{
  "balance_loss": 0.000198,
  "lr_router": 0.00208,
  "optimizer": "muon_variant"
}
Below are experts of layer 8 (counted from 0) of a mixture-of-experts language model. Rows are named router (the router's row for the expert), gate (a neuron's input weights, with its number), up (a neuron's input weights, with its number) and show model dimensions 0-31. Each number is 128 + 24 x the weight over its row's rms, rounded and kept within 0 to 255. Numbers have three digits each.
After each expert's rows: "mostly gets" lists some tokens that are sent to it at least half of the time. This comes from a sample of Wikipedia text that the model never trained on.

# expert 7
router:078099090133131147133129132124117101154141138151133095122098128115082105138210164148151096122140
gate0:078118150192100121133147132123138108132160105111127109089121125116109166151160157111137125124155
up0:163122128118115085156128166127172131109108105158104124113149110104085152136159138094136138127140
gate1:187146072106144177112158102134114123109124145141182099133154116193150111172137120115142127150131
up1:119128084145119162108150104151118088146118125159157081119112131116119124141139160111148126156151
gate2:182100094169176132143155182168110123130143136125094131132135118140145121120165118135129131156129
up2:110121160154134160140155145101100132157130116154130125113106139124089094123141091177139106140133
gate3:136122085149118136114112167144123121084114167077139110120114117111113125116151096117118103132133
up3:121104099160104155139124151166151108135093126144175080135104124106087140125142130090123106156128
gate4:112112107111099128109102131085156095121140098153106048154131133129127098110176110085126154131091
up4:105122133126066126125133128139134079102141103142143065125166103110139136115144178138134121144132
gate5:066114079112139102181135114133169117120122150111132123167108127152158138143152082132132113093108
up5:104159111109138121126163102124141079115119122198133102136111072120126151177197142138127107102115
gate6:154160132166128156092115152099133116164135079177055133128141152130129122153110122155131122090097
up6:093138111146124125162146148124104110100151152157147151134122186165126171116146119157109119073151
gate7:115112108142143148117144160120131149151140119117100145119145113143136113128153158179160153139161
up7:123114122134162132128119139096131102130153113131098070154119080094160133113160173083161079117116
mostly gets: " seem", " compris", " reduc", " introduc", " convin", " belong"

# expert 64
router:122075085109131124118118097120085103137123152096110118146124131128076078132211145152160115127125
gate0:140106111140142103112103165090139155120166133147112137105167109091099092133148133144138138153084
up0:136098081132173110143161135131144142164153134144131082105075121112103090135146118120118118124104
gate1:089141125152112173155108137159108061131083132153131119092128157132111134174109138122123107141140
up1:127115118142107135159076105193131100131109131144116083091088162153115181187129130124120099141158
gate2:178116101104117113118129077129140140168145121119117099160135138156146123115161134176109086117178
up2:135095117103130120135132092116121141152135143119099138169160089161087117102140129126119106151172
gate3:106124099079139125139088106136097064109096132110164171126118139152143154083174105110129115167123
up3:134148144093116119124101112114109097138128161131156175153103131118151122114182082134137135122095
gate4:096128095116115175094153119155117103171109114106109144163088152137123109126190117105131117130109
up4:093098073105120149136142096120117129161123140116115103105160127165119113181223139142150103135104
gate5:161138079108133174129137095182098118116147102091108107143117135112132173146192090114149128133144
up5:162149120108094127134162128125087159157162118145089114139109111111099150108219078125136094132146
gate6:149085088123127128098155074147092115142139130123056116144081121102083122157165160129144159105118
up6:157101096125168102092143145140132128157141099113090105129088077091098086136158193133149150148082
gate7:118105126121112132105137131144116142126099173089123089140102094113112103115113131125151160161123
up7:121090147134096158137101168143095123130108154122103109123121128118092119128166142138159135160137
mostly gets: " Binomial", " 6–4,", " compris", " 6–3,", " chronology", " (on"

# expert 196
router:127088076122164134118110160100142113112117146112114125129144144106133164130183153160166149128115
gate0:152103127146135148093079138129101120173141131116072121113148150147129148136130156128154156110089
up0:124130128087116173119119127118128060178153144123123118102138124108153132164150138123151132114128
gate1:139134110116146148117125104139130088146089156123100104155141135088086085117117111137141136141110
up1:153131141144136115091125128121102132118170106095086128152118114124131149064064130154130131150114
gate2:129116113103113137134145130146118098080117139109117129156173152094152197113124166170135070106074
up2:140151181116086103174126129132137120105129107083124143126151133115134146116095140137078091132082
gate3:149137136141147111120133110140112128108136139112140124140151146131160093158092146142147155130090
up3:146119139152169119115189143133108082142150183112142120151115165095133113131120177143142156078121
gate4:124119139128114106120112090116124148118137098117173076114125145143130110146164138150090111138112
up4:148140129149114157113093147155097134135128121103147124112123131141164166129159152131150131138118
gate5:112169107138081134110174134098150121136118137129162130112136128133123161098097120163185146105124
up5:108160103148086125099148172123136139112104124111128142114109126135129160107138122174157151101120
gate6:118145104059153112135121155128146128130153108124098141129148091104128131139150086159101079141120
up6:137149084065188154151094137129128087130124145117109132169145115114111166134165116150117106124137
gate7:171088093094120157140093144122122065153076117118099117105139109126122098108155142113154169168154
up7:131144122095131085142123140116138095123112086108144151075114100101122086118190171123138116153133
mostly gets: " %", " Votes", " Candidate", " ±%", " Apps", " Length"

# expert 254
router:136111101140147122171135154120108132147099103135130134091130143162119111156181158148129143106083
gate0:147137105148109145124124146146117152140161118098103133135149114163124138136129095108153133137146
up0:140135105103168114181076128123104163148104109095120145120121118158101144122090143112134129132090
gate1:111117112137127127141145168085166122110151108135115155110111120170130121116169089161114145140114
up1:144178147131103148153110162104124140144174148125162138152149132119115093132187138099126100138116
gate2:120120122134123156153181138132136137116122132125113143121159152139122061121136079201155150097142
up2:121138144114111127162098136146125128131099146121114096103141142138116116128174096181131119090131
gate3:102103090130136154079111091089126120129127109176175120113149144177107090157129119123145147130118
up3:155132132139199113155132133093111128147134107123151124091115145167100154094141126130130173119069
gate4:144115119121167103167130137140142169116100123129135076125150117126089101214141184181139138120126
up4:150141136088146143177134139123108143147102118139156084117141127142115141141118170183147141119133
gate5:109112108168159097137153109145112110190128132105099151130147174143156168147151128123151112134155
up5:114104127156152130127123171121104149138099102184141147127124117139110148133145107175154153115132
gate6:167124107108120165123140153115106143132100117140101106123139146102153145122186109130161147118108
up6:134107131130105131137124173135139144138136068124084097114130138129115102141124134135129119090152
gate7:128094128140144111144157141112142084139141118166116148032116088174103139156165148121108115095121
up7:136081118114133157125156143126081136104119125153113148087110125160074109185154128101133098086142
mostly gets: " Episode:", " bass", " vocals", " drums", " TKO", " Producer"

# expert 49
router:094100112141194156124155127120128079152112139128118150098115133129111116167143134141150116175120
gate0:129123160151148079137080161091110139095111102159134088136143093119137112084105115147119113143118
up0:115142147144146135133096139133091101172068175107120172130171121157119137155137077153149119162153
gate1:142111104136123147135078062137099123093123098153137101105127114101128157121147116132133122123121
up1:134139137124102124137136135116112099132116144150090104116170140114125156115156103152130148086134
gate2:149151107123160084134099147160112093179152165071121152159104115176130168139181132142135134122140
up2:153113097172155110135136126113076127173164123126140133128083103150097142144142085126147132114118
gate3:166125094126101117124107135155164151115134142152162104116113117124139078140080133151186131108123
up3:115133115116155122145098138122161123112148106155172142115152088156119119142127198102113116157112
gate4:090118113121184123106115169102107136162127128138118147131115112139127112118130092151144113107113
up4:141150110129117129159160079103152113158146138156140104117148149112114135139158173138158144145162
gate5:112113137158165110131113134139161117161119160169124148117114126128101114100142153128126108130112
up5:100120139138158130099147097115151084101109131168116096102144124101122079111138149136125148184097
gate6:120088116132100128192147158173125131069124095121145080142143121098136103161126178141143102134153
up6:131111153119143129095166171136127104156096120134100141140153104138122125104125102132144139113145
gate7:119087125107106139131175098085152133116153105161115106144172178144104124165108185131141141127122
up7:152105116162170144144155147124132128124132127131094108134154170167078120106126167123149110175130
mostly gets: " troops", " Pope", " ib", " soldiers", " authorities", " von"

# expert 57
router:115134079198189132152134145104150120174112137127111077126113157127083090127157122153169179144077
gate0:118102103138182092154106143148095121088126139128139130103098118085098139159174090120116168119112
up0:118095139157176174159098077154124126104120148116120150091135155109118129135147091120107162165113
gate1:108124109174139140093080101126149132141158145157141114138129176154119116086145094093134170171156
up1:122117104142204139131122097136193157129130155124127116161148155117129118072118092138115198137149
gate2:089125089143139150115107124082156146094165133146124096106138105158087128124157087118156168107101
up2:099123095147126129137111095106165098130190132146132124129134113155127106112135110110187134111114
gate3:095133094139154126143121163118104110192116134122141092155146095121111110101172135132151155149084
up3:106136088177136132158148145166110119181126128101088076158122130132100138086132106193129148150084
gate4:157143070166160163120149144148086155127147098171110139138131190089076077137129133190134125109120
up4:155132114097115147087125135145097135127150098156081139126122151085115091129132079211138122102126
gate5:135118116173137097084152128078093135170098171111081114145103162114133121085155155135146129126177
up5:136135136159104097158169138110097133198161118115143116120112133111137076103105114113140116152128
gate6:100133091175100143149150123152109153159167095117131098148134164103113098111145150133154143159098
up6:111109124178066129122191144122115144186157129127156051149108133126151099118136138138152125128130
gate7:103117116139111150095142131085163163140185121131139125163157119137096117139153115130133123122115
up7:119128098144120149137141148111133117180150134113198115127102120135102136112165105154123145121138
mostly gets: " six", " three", " four", " five", " seven", " eight"

# expert 66
router:059113104133117132154113112070110125124108142138130126129119137136124135156128161107163119150094
gate0:119109110117129137174131108156130105153140105117106146122138122134132150180118104153126129144157
up0:111104107117126117196089135128115134149125140146158155093132133119143104187102150093140121111140
gate1:147135093107124130102150149103110130059102102147121130113146127134110097132146113151105122121079
up1:132111111118127122132067133106092113127131121097110133108148145134124139130177126128114116118105
gate2:134092106109099095146141088089121118137138113133146153165131164163126160094155143156146097104120
up2:134104131113115083089151101151148136137110077134115118125131140114097104142142117144130128105131
gate3:116153106155105157099070133105087096113132156102165122132120135152131171158134139136114159144132
up3:119145106166089125124126113128157084098108149122170093165162116113103161100146135158114119135157
gate4:110171103179116120143111067140186153144122174139116115109158159111124112121149139135139125120102
up4:162126088161088153148135139139132140153159135130137136157133152124139167167105147087143103116139
gate5:144128152153194034133185169125122085132120124107110098114114090115132124120096158118158107090113
up5:128104147114127140107147160162136147121140135148122156134133144113098161148125119117118142139109
gate6:119169101137101132096113167123155136170110121128141171136141164127108114157137136103124132137180
up6:113119095136183101124120172118120138141144120151127131125117084164087129142090134090118115143133
gate7:127127108100114113129146097106159123127139129107063135124141126104141128139147112102114137158112
up7:097145126115107131127139114095135126121112117161095121104159116130117151108107112085139133160126
mostly gets: " Love", " Your", "in'", " Don't", " Night", " You"

# expert 161
router:067086104126190141131155097084116109118137130134071077115129133138109083109132177106176118113140
gate0:122114112132139076129170117110146139112070092116145105111112151130124098106100157139114120127180
up0:114123128149147129105169146121133120128130098121155090128140148129152126083123146116110091141140
gate1:127133095113171121156162096136146114082131084114129140132133103138137147112133148116140084095124
up1:129147120126155111152161118119112136096133079119129124122172100134109121103103159159165087103129
gate2:098082126137142143144151119105129159137113144117153140154154154122094111092150151148173139089147
up2:112094127148143156119132122120127134097132110136151107171132095101094111137137115121154149156134
gate3:119088106158145080107115136135156087157105160092102095143105165112108089124098130091170103116122
up3:156086122137090107115118147127138087154151140091098106138089149104105100122101149117144103104103
gate4:117136133126119138142126123106142090107149131161125161106144140117081122102158125111134132110160
up4:124125142107164117142129116115118117139110097160128167119138125133057116082153143129175123125181
gate5:093131109135159136135154092133141143073121128147095115117082094131090103149077145117127094099133
up5:098124125119156125125122130126160130109124145171080122143101101136102107183112130148112105096153
gate6:091133105175167159114145144130098102113118165103126121108144125115116111134141153096144092149132
up6:131129097107130164173122117115103079131103122096119070114135178164108126128115122123131092139112
gate7:131121104116128141105117140126110128142152073134127102150107191137136128102139176122180116150129
up7:106103117101143162120171121162161105098125095126108105134151145125151132062146184109177120126115
mostly gets: " during", " throughout", " after", " through", " onto", " avoid"

# expert 10
router:100124107168162127166156136118108105148103152142119142115110130124129128180170177144136141139144
gate0:111135084136129096130105142111109159198109167179174115132120101101134099141138147133137152127143
up0:125178129132162086109135129144110141119110111136128133118193148104158083114166159145128102131123
gate1:114117125132113163089126123153104139140154131111145177141127141165140144076163126111094109129148
up1:142120132137115109125154134140100153133118096125116133155100089105125136132148126097123148127106
gate2:139113114143148101160178163112083115149119111144113135135070172149117150132151051156183105145129
up2:053123143141150118165099167104153088092124169159104122135117161115147125153157120135161157087128
gate3:115126131101140110138114155172118136134093166124145159156096089145120125127131124103121099170121
up3:130126097115132119160109154151111140173077148092125132157087088106113080103119171129118091142134
gate4:120146137150204119130137141129140120123135110159128100119180124136113116170169134105117165129115
up4:132175112105170102156125137126113107124130076160115110132117114092123149136132121173127123137101
gate5:156114125169170103132160158123065152135139113087110130146106093135126129150125148102134128131122
up5:118114133127149109127126134133131107121106162104151093135109117137117128140122106126118109132126
gate6:155145110125135175128111146104129096147095096132101133132116146132114110165121142133149099151169
up6:132140136109128172137086161120141134138086108113110155133116129126103121127116123154120131140119
gate7:160134092128125096150145131083118134127093139137100125094129120164119131093158169094161110129162
up7:145122103135135112141164153110136127113109119138089121095117106177131117096130141130164139130126
mostly gets: " professor", " member", " officer", " woman", " politician", " deputy"

# expert 39
router:113093094150143134161123130123108081137097146130132112106133113112087127151172184148190116131156
gate7:149059100148120120128135144126134133166111134092120110092111062141130140160126154101133123156183
up7:113101110096145110138133105126127157138145131126119106104114089143113118184133153102154123149123
gate8:141098116156110133091143119086111148140155131076135104160087131081099165146101132123145102147121
up8:180091112100132150112117121161168133132128111155127108121176101089115176166167169094149164145122
gate9:112117109117120087115128171094142130118106147124105133121120110119116123127125148135136138141147
up9:134124135142140107125147121133104142086113151128078128160132126136126106115159103142137153114144
gate10:159108098126106134128135139129167096164137118095106104119163095112133100178167091129146158100135
up10:160121094076133119121126147112092124112142134125124121093119136100128116173128144136138092107118
gate11:119101092077112101169085199120140123152117120161149083088127134132106078132116091132151118135148
up11:088109099117105090149087152119154169150115157147111096119148135147122142148150116137147128132102
gate12:097116114150133148102182127117124101152093134137109154154190123145132161149083149169163153121172
up12:121133100132131129132074147152141115111094142114136123127135152152093154120142157121164146098148
gate13:120072127118152124159129149160106113146128150128124116125125144119113134155123124110122173127112
up13:108089092141097112131132120129159113131065138122151093121158140111125126134101126134130126125150
gate14:098132152128137164104098097111154108125173108126153146128143112149154134159113120150149125134142
up14:147155131134129124179132106166109102131124141134138150101157156177171161178152160189125114095167
mostly gets: " fle", " overs", " enc", " arr", " appro", " successfully"

# expert 176
router:117084097136143186150168121126126102170101166134110104133096147123081112128184111136154104120157
gate0:134111080171101102142164164163137154115149064119114079141074122138066146144115161080146144128166
up0:117096126097136147143149184150120131158066089085124116135102193138114144142104140167104146108129
gate1:139090095114122112127134096158101143158092186133149118123144156120110143129141131147124141125149
up1:136131097148119118134131120129088149142084171145140143136121134121116096150108114085137120141141
gate2:125154120156143107161145145124095122174118144152112146131102158125138113128144114140122119173088
up2:156119103151126120134127124125124147151158127118106128146102186128141098143140132160171067113155
gate3:084117141097094191116187097120070134138095108110099112129133098121151141102178138134124111165157
up3:170109100111144148119155109147128068107138142116094084117142131125096137065137200117170101122151
gate4:168108091116142154124156146140139130133110146126152083132126110134101124131140055100110153127142
up4:151089102114147125150162129137133071169110134111119104098119115139151129117108108135108113124138
gate5:116092117127154128165109160100114165155135129106068111147067138106121162116141103114127127110163
up5:147086098139176120146125134114119101129106109094087103125118138117152117121137095104116141112130
gate6:112128104081088164125166147128093118149090133130094137136127133125102126158157102104103168138113
up6:094146111077104142155097169140117111174121174122102164106072123131120139128150130140139143152142
gate7:131124132096118110133113113135148167132157143141114177133138173119080119098126091144141113131096
up7:151117134147149082112121123101131142115145125134102136114153174102082140085130127133171108132118
mostly gets: " who", " he", " she", " can", " must", " they"

# expert 229
router:066105111200180129128159156090095125149096147092117141124098124143094115163141147152151119148123
gate0:114122090136181119140120186082075128124086150115137120123125137140105115117115118139123087134131
up0:109142102175130085118125135081108124163096149101163105126106163138143118097129120158116082123091
gate1:100124101197104153122165133097129128091091133139108110120132123126121115177146129135119102143106
up1:123133127186115149132143155086120086108057125145121099136133115103104131170146114143125113145111
gate2:137123134157145124159134143107097128122120133138133108131097134103122097114083147105145084101146
up2:158126115169108121171110162138118131136140140168129153155120117122126118153117130121131072119140
gate3:088151111206135142120139178143120121121157145153105135102127186169137128121176129116135110143151
up3:096146124176133150105146168116075128094124135130114161131141148139104113104149132174144124111121
gate4:134125123135108116146125123078111140141098160157162143114132115124121105175134135131162122127114
up4:135154143146092117107085137085130153146138141118138157102147125180170137123128123112109112121118
gate5:115134130160185131114153159077158099169099159134086158132145151128100152076132150135122112134107
up5:112149157156132101137116173068147133155088156129117126155114161123136135075099121159104116107126
gate6:099132115170177143150121165135175091129152132110148122154113119117145087149111136125136109126119
up6:099109143142141147175145180122123096163117152077117100143141134147101128135121110134112154143132
gate7:111096124129111146169139126113105151159110128140100128164135125109086151120151141129141107134125
up7:115125156157144132151096166082117133099116113153072161110145137111130129130097126165140117151087
mostly gets: " father", " soldiers", " mother", " troops", " woman", " you"

# expert 239
router:114123100147154150140152122123127071159092153134104126124108154117044108152170140135163135131151
gate0:132127139118116164112126156126137139135138097130104104147098121146138136145126128165114119120099
up0:092109135162078155171124127128144111142107099113129105122135143112128128175108169145134095119139
gate1:108176138104125183128144132150166122159094115160124097165145127144139104110135141120150168135123
up1:107139130110136113161152091152135172155138110124109129126096118171162123085083167160145154144149
gate2:085104098161136126108080137155140085126149147121116100141138126133059111102143131071136140149130
up2:130141107144120117114083152135113080142116166114093107148140181100076123132130129087115119177132
gate3:133136084152139146127171126125155092133100187100162139127085125112059147122139135098153084133137
up3:120135124160121138144165153124109066139128161096135139126140120119102131103135136108168074167132
gate4:096149126123183088132160148096160131137110126158065171119117148108095139127136105165111163169136
up4:101135124138117110104160115131132126146138077184118171130152157118090146157143144101138131138157
gate5:125120128145163108121138152121156097131074144099095154133105149111073115137169113130125122103111
up5:148119135144126121109149145130171126114131131103104157115117144115069144133162128138137140103135
gate6:105142115136161154137151126133092119133149126170129098134202097093079122137149126110108126133128
up6:103153126113152127125107109113098116157135123106118157101103109088134115147156133110119113178107
gate7:102103099096128129145150096146114134152126114125072122147102085131083111145119129110123087139140
up7:091133099083139173187139139135100129222100105125106133142119095128096113112116150146147110145124
mostly gets: " they", " They", " he", " she", " who", " It"

# expert 140
router:114075101170152103116157089120133113158099187103115109130145166122072153127166127123183088114146
gate0:163077138190147088143146124117090097155127122124147127110174133106117118113120136120089155139109
up0:121124116129152119122176125113108145122150113104163124116136127146051152132140115082126146105138
gate1:168102125124074139133129118128126147106106165073124121124149137098119124106157134136134133103106
up1:182128108098114105156151121098138138133101154147147109157146145122119136139130113128140156063130
gate2:122110139207139148154128109112128127136138120137109115123166119163109123135095141156158118081133
up2:154095129166106137169128119101153122190098136129105095158117106115084120091110150137155114059139
gate3:083114131170145102183105165177104075106124131126123134146169109146115121106119090129128091109152
up3:069138123195124076154134144153109108121121114111129164151161151141090130090125107143123116102122
gate4:128114128134133118149184134132113145135162198089112139117109166137123114148118154181142129122152
up4:124136131155097112095148142139135087148137152095118092121129154118141095162139147157144141120159
gate5:106053107118119101154067148161150161117120148114148128156141118131130134108138091124157142129110
up5:117057129147147125157105156162143119154104104121125131136112139088126115106161067111156143123156
gate6:106128128125144120102172104084135131064154119144135107151143140136144148136129093102147100090130
up6:112130133116119122130161130129102115109118146118140118120164137141118142150156105130125104128133
gate7:125076120143122120135175114104149166150090163066150110154141171148101132124160114133153093112146
up7:104085132135129108110172125106138174143102178091125143164147147176105133141175145099171098111155
mostly gets: " would", " could", " have", " had", " will", " having"

# expert 76
router:118109091150138170170113137119114100163130147125124155083118145167132130161180191149118144164101
gate0:111142073109122146115148091115121105114112135121116174151103138150134134148124143095130133147129
up0:102136112154147137144113129139118110133134141107125147138124179180134156129134127135111176159111
gate1:138090105125144157173131158131110139107117159156113140111114157147095127126142104100094109160117
up1:120049106144125140168117151149107144139119145092110166112106090159112142112129144147118137160123
gate2:112103140097088116116114150138115155149131082146108073149113143117099099108142145146129113097120
up2:132126102103125103123098151140164163151145130140108117132104146109111102147130146122139115117139
gate3:101117095141116141108116134128124141123159144119113171095117119181110123122141133153081172120140
up3:117117093131124168146082130123120119122127115122108136107104154154120137133148108152135156078129
gate4:134135100147138150103159158109106097139121178145139183107111144131137106121132151137081133158085
up4:094139107176160094076139146129114120126151123129131097118090150141119112130171161163146107150112
gate5:118143134151147169149078134096100111150119143170088145132098136104138142171145127117145129181083
up5:143128126142128172139084160086059082131134151133133152151135167139132120112135126135122121156095
gate6:131115070132106162167154128175107116142117122091147139104086145144101145108167157172125131137109
up6:117142084098130157136161107146155087137149158150122176129154136146120178121160087146089139120095
gate7:100188097120126151132101107111155149180126064115120160129097111179119109141138070156131132127082
up7:108122098133130131147137163158104131185134113131126113128114122140124065131111131143117114135113
mostly gets: " professor", " politician", " editor", " journalist", " secretary", " chairman"

# expert 228
router:108108085169184096128125136103121119163119113133098086141119172106124107135173149116207143123083
gate0:114167112134126134141134167111101129110134120107137130138145165117100133108128127147169112143120
up0:117153115140139098170098198134103134091121124130132110141137152108126115102131138143160112155126
gate1:096113121161153095086093123092091125155141143164114140155120133138121088145159168113156117138162
up1:097091119124142175097081090088138153151141140173108147133131140147109122150155128120132128135157
gate2:125119116113130104108130140099114064141126141113118106156122144118142130153179126128159135117134
up2:147122117115144116122149143083105076148144107126128096150131136097144118127154135138150146126103
gate3:080085137141140122089109150093091142094107114141141126144150146143088137129153168115146120137095
up3:106109122110078130127123147120120112105105098138128126134144162113133121153101161121120141129118
gate4:094130082125146147142107138129151143100134116134123109129113133106113130145176104111129159159132
up4:089160129124159124145143160138119136119122134117108143152124138128132093122157093137132120140141
gate5:097121120119159159146140135114093143165118116152158103136119071087133124113122146131157149101104
up5:107106109132166146129149117100077177135093136173153125140125065106091118116151163129157151127117
gate6:122081117144164126167103085135152151144083155124137124115114099116129147173140141137133152130109
up6:135122090070172119152100080141150130174103146151147110145110065164106106142161156125121147147106
gate7:148122116131167175112122131123130133130127104143150130117140147116133108193157148099149116125129
up7:163140106124179169121153161133150119105138125111119122128121143121123102184165139107160130128082
mostly gets: " 28", " 20", " 40", " 17", " 13", " 25"

# expert 69
router:101114104152125143147163132094119105130134136147130153124156174151092127144142124132179139149135
gate0:101132106134118085122094140119092130124118131123087115142120150108125115106184153115057128102133
up0:101147142123081150146136106134118147160077138122138176136134147124134140120139134125103129142127
gate1:115105137144097130129133177134130133081110087143162148152144091132078144091123147126139143147160
up1:089115142127152122111121117100123147114099111120094150110135137134085138121158149139156135120136
gate2:146103116164124121174153130101099130134159143124127181195130162144098154084134096122133130126161
up2:109121126140131142132149128116119140133136114122124146119136158176130114075126135148133141121143
gate3:103113080160104097141133126124116125116117102169136167136187175101088136127116119100137151147129
up3:100124087135116083177134178135115114138132097172178160125156135135126140141123135128115129121113
gate4:145132111117061115156104112102108152147111108157102132089157151121091139155138151122149127145100
up4:135130141138136165083157110141131136108137121197139109118183178084119106122169136088139126126136
gate5:122126117163153124170145145114080105140115141156113110132114114111140159138129096136127135114116
up5:130121146162129149134135155151079097130138113150147136159115148069110139115133093175128133142146
gate6:086113128134160173104171164135081160137140109158163112155123171128145140087137112140160137154137
up6:075131116187119119161166187130130135200126097160156140138104142140123138099123083149146113138135
gate7:152086116131098152157123132119088180125149096126089170111106143139110130123138178150169178124140
up7:131079113124091139144113133136092165117156072131107200128117131121124136114139186136139193133134
mostly gets: " Adelaide", " Ow", " Constit", " Herm"

# expert 51
router:072096111123132124138159158095127116111114127103060096083123145106123114096121153140154126140141
gate7:119148106114140090112105154068101151136101132120105133062102135125137122077139177131142122134142
up7:120130103122146075147150163087103095098109098117109124119103147132145161138096169110135114147128
gate8:138154122116115132106132128099132183129127103133101132114131147153107097116101121151095128173100
up8:129119131130126097124137144105147132101118138121105114131151145137117095102075117163105143148078
gate9:117118124131132101142149188131122139076132157137098136108108141175128118111124133119109119144198
up9:139129124117131140117166173100080119087165131159125145133124140165109109110130116106140079149172
gate10:129120109109135107108151121086100170161142133127089121156107139114134134082136126136154082147122
up10:131100102077143124149146125100111136141123148104096127120116120143098128077146131121113123134107
gate11:086122121139138120146149058134129108114130133124102108064132140106113125055138120123132105148112
up11:110118122108134115127133081138130109087165121116137123093141151118122166079120115156149121119118
gate12:116121091131156099148136163100114130185127119133122103148119115071151108105100128137170113099146
up12:049118104103118120140156160158120141197137119124082140104123121096137162103086162173152139162113
gate13:128113121143141150158195153151119101125135087101078112140177107089136142111119141129117140116181
up13:155149143123107144143105181136129128094117088110094124142171113063116157139076142141099149111144
gate14:087120131116141129134147105105127115075127087128090164131119151125089102103088144136151139100111
up14:113175163131148146106161099133137103071136100146080119134167149141080081106090120144188128131152
mostly gets: " regarding", " during", " avoid", " reduce", " throughout", " promote"

# expert 150
router:111124113174128135114135097093114077134093151134115134121124145119112139136133127137154132133136
gate0:116176105078074120143142159091081109130142141080123104096126111110120144131157171090150117137151
up0:079138175098084159147135135115087123122121135119140186122175143095121143110128159152111165147096
gate1:111123129160145097114133112107179104156128098130101164113143121141105126123115138125126128121108
up1:123121112105091137123077059107059091105155107170144123091127135172120140145199129150092131147080
gate2:125130162171112148110113146129136117126095128188161099117114168156150106141157159097126119138124
up2:120143126200151134166153128162132111109096138148110158130097157137120110152143152146099132179108
gate3:155115130097133108119157114142079108161195130104126107149132149169127167143128109134139124137130
up3:144131119104136067094151137103127101144177159135116092129184132164074166116120099135167139124133
gate4:092109137137145140126140158158075164064158138143098121115107175125120141070137086112139115121119
up4:116111078144134092082082100114140147153127150143093131090135155160109156178102095153166142116098
gate5:179139125115179124158109127164135118131107131138106109086113140120138131101114053147102186166120
up5:125119131177149127122139086092122116108114141171076151081134165133131114129110099131126126161123
gate6:116142121185150137114134110135115147172141137149098096110138152139146144158143141132158126149103
up6:100114133180163092130127118129137136150133131141067132118109134159125156133106101158142115136115
gate7:181150103145133135153097163170100132094161109139126087121101157150106132127122076144139064129111
up7:132162123142129148112118118129122100127081161128125081143127154127153112143112109171109117107131
mostly gets: "ñ", "asc", "arth", "enh"

# expert 98
router:103134091124148113141114142124101099119079138135134136129119141090097140153109119174149115130106
gate0:113116125124097138159109136116129117108139138136087149094125166104130086172060107171130120109112
up0:123127106107132140200164134135119111136136091147108148137121136116133132131106147139142135115131
gate1:120178129136114134166168140167115151100117143110107100118094093122088156129144154105136145144166
up1:138134060057131124098124110193114105119153125118113123106115105139109098132152151126122128120182
gate2:138115115090121143132118152167142093077133134152167098138164104133051135144107107124130138097139
up2:110131116097137152136095166131135103103137137167148087119138104139122077129079103170147141119138
gate3:133136097112116125116194125094113136127096114125106107136130127129123105115157117161159134138110
up3:088110114097110105169114125144122181150112112115125175119134128199096152089101167140167110156088
gate4:123116093140101119169167122170102129155142155116063128136139101121138121162146192155168160128116
up4:114142126135146121140108157139161140128126151189154115147148122117175117156158122132166156095096
gate5:127159124144138095145125117148105140128114138150087126123146096100122139124114141175102108131150
up5:143148121162115118158173132135094118159128114174079119152173143138121131102094118144129098126131
gate6:114102121088133103137135142104187178111139141149157106134096130106148090112146155121129141153109
up6:105143078147151122124128137133129133134117127112126113125106091116145111197227144152134137112113
gate7:102138107136159121123114132114129104086152168183117143124132167095117130131102104120146140138115
up7:117128088108159143139100147135083105095152122154135152155132124100114130145122066156131154146090
mostly gets: " Interactive", " Alleg", "Histor", " Area", " Platform", " Scar"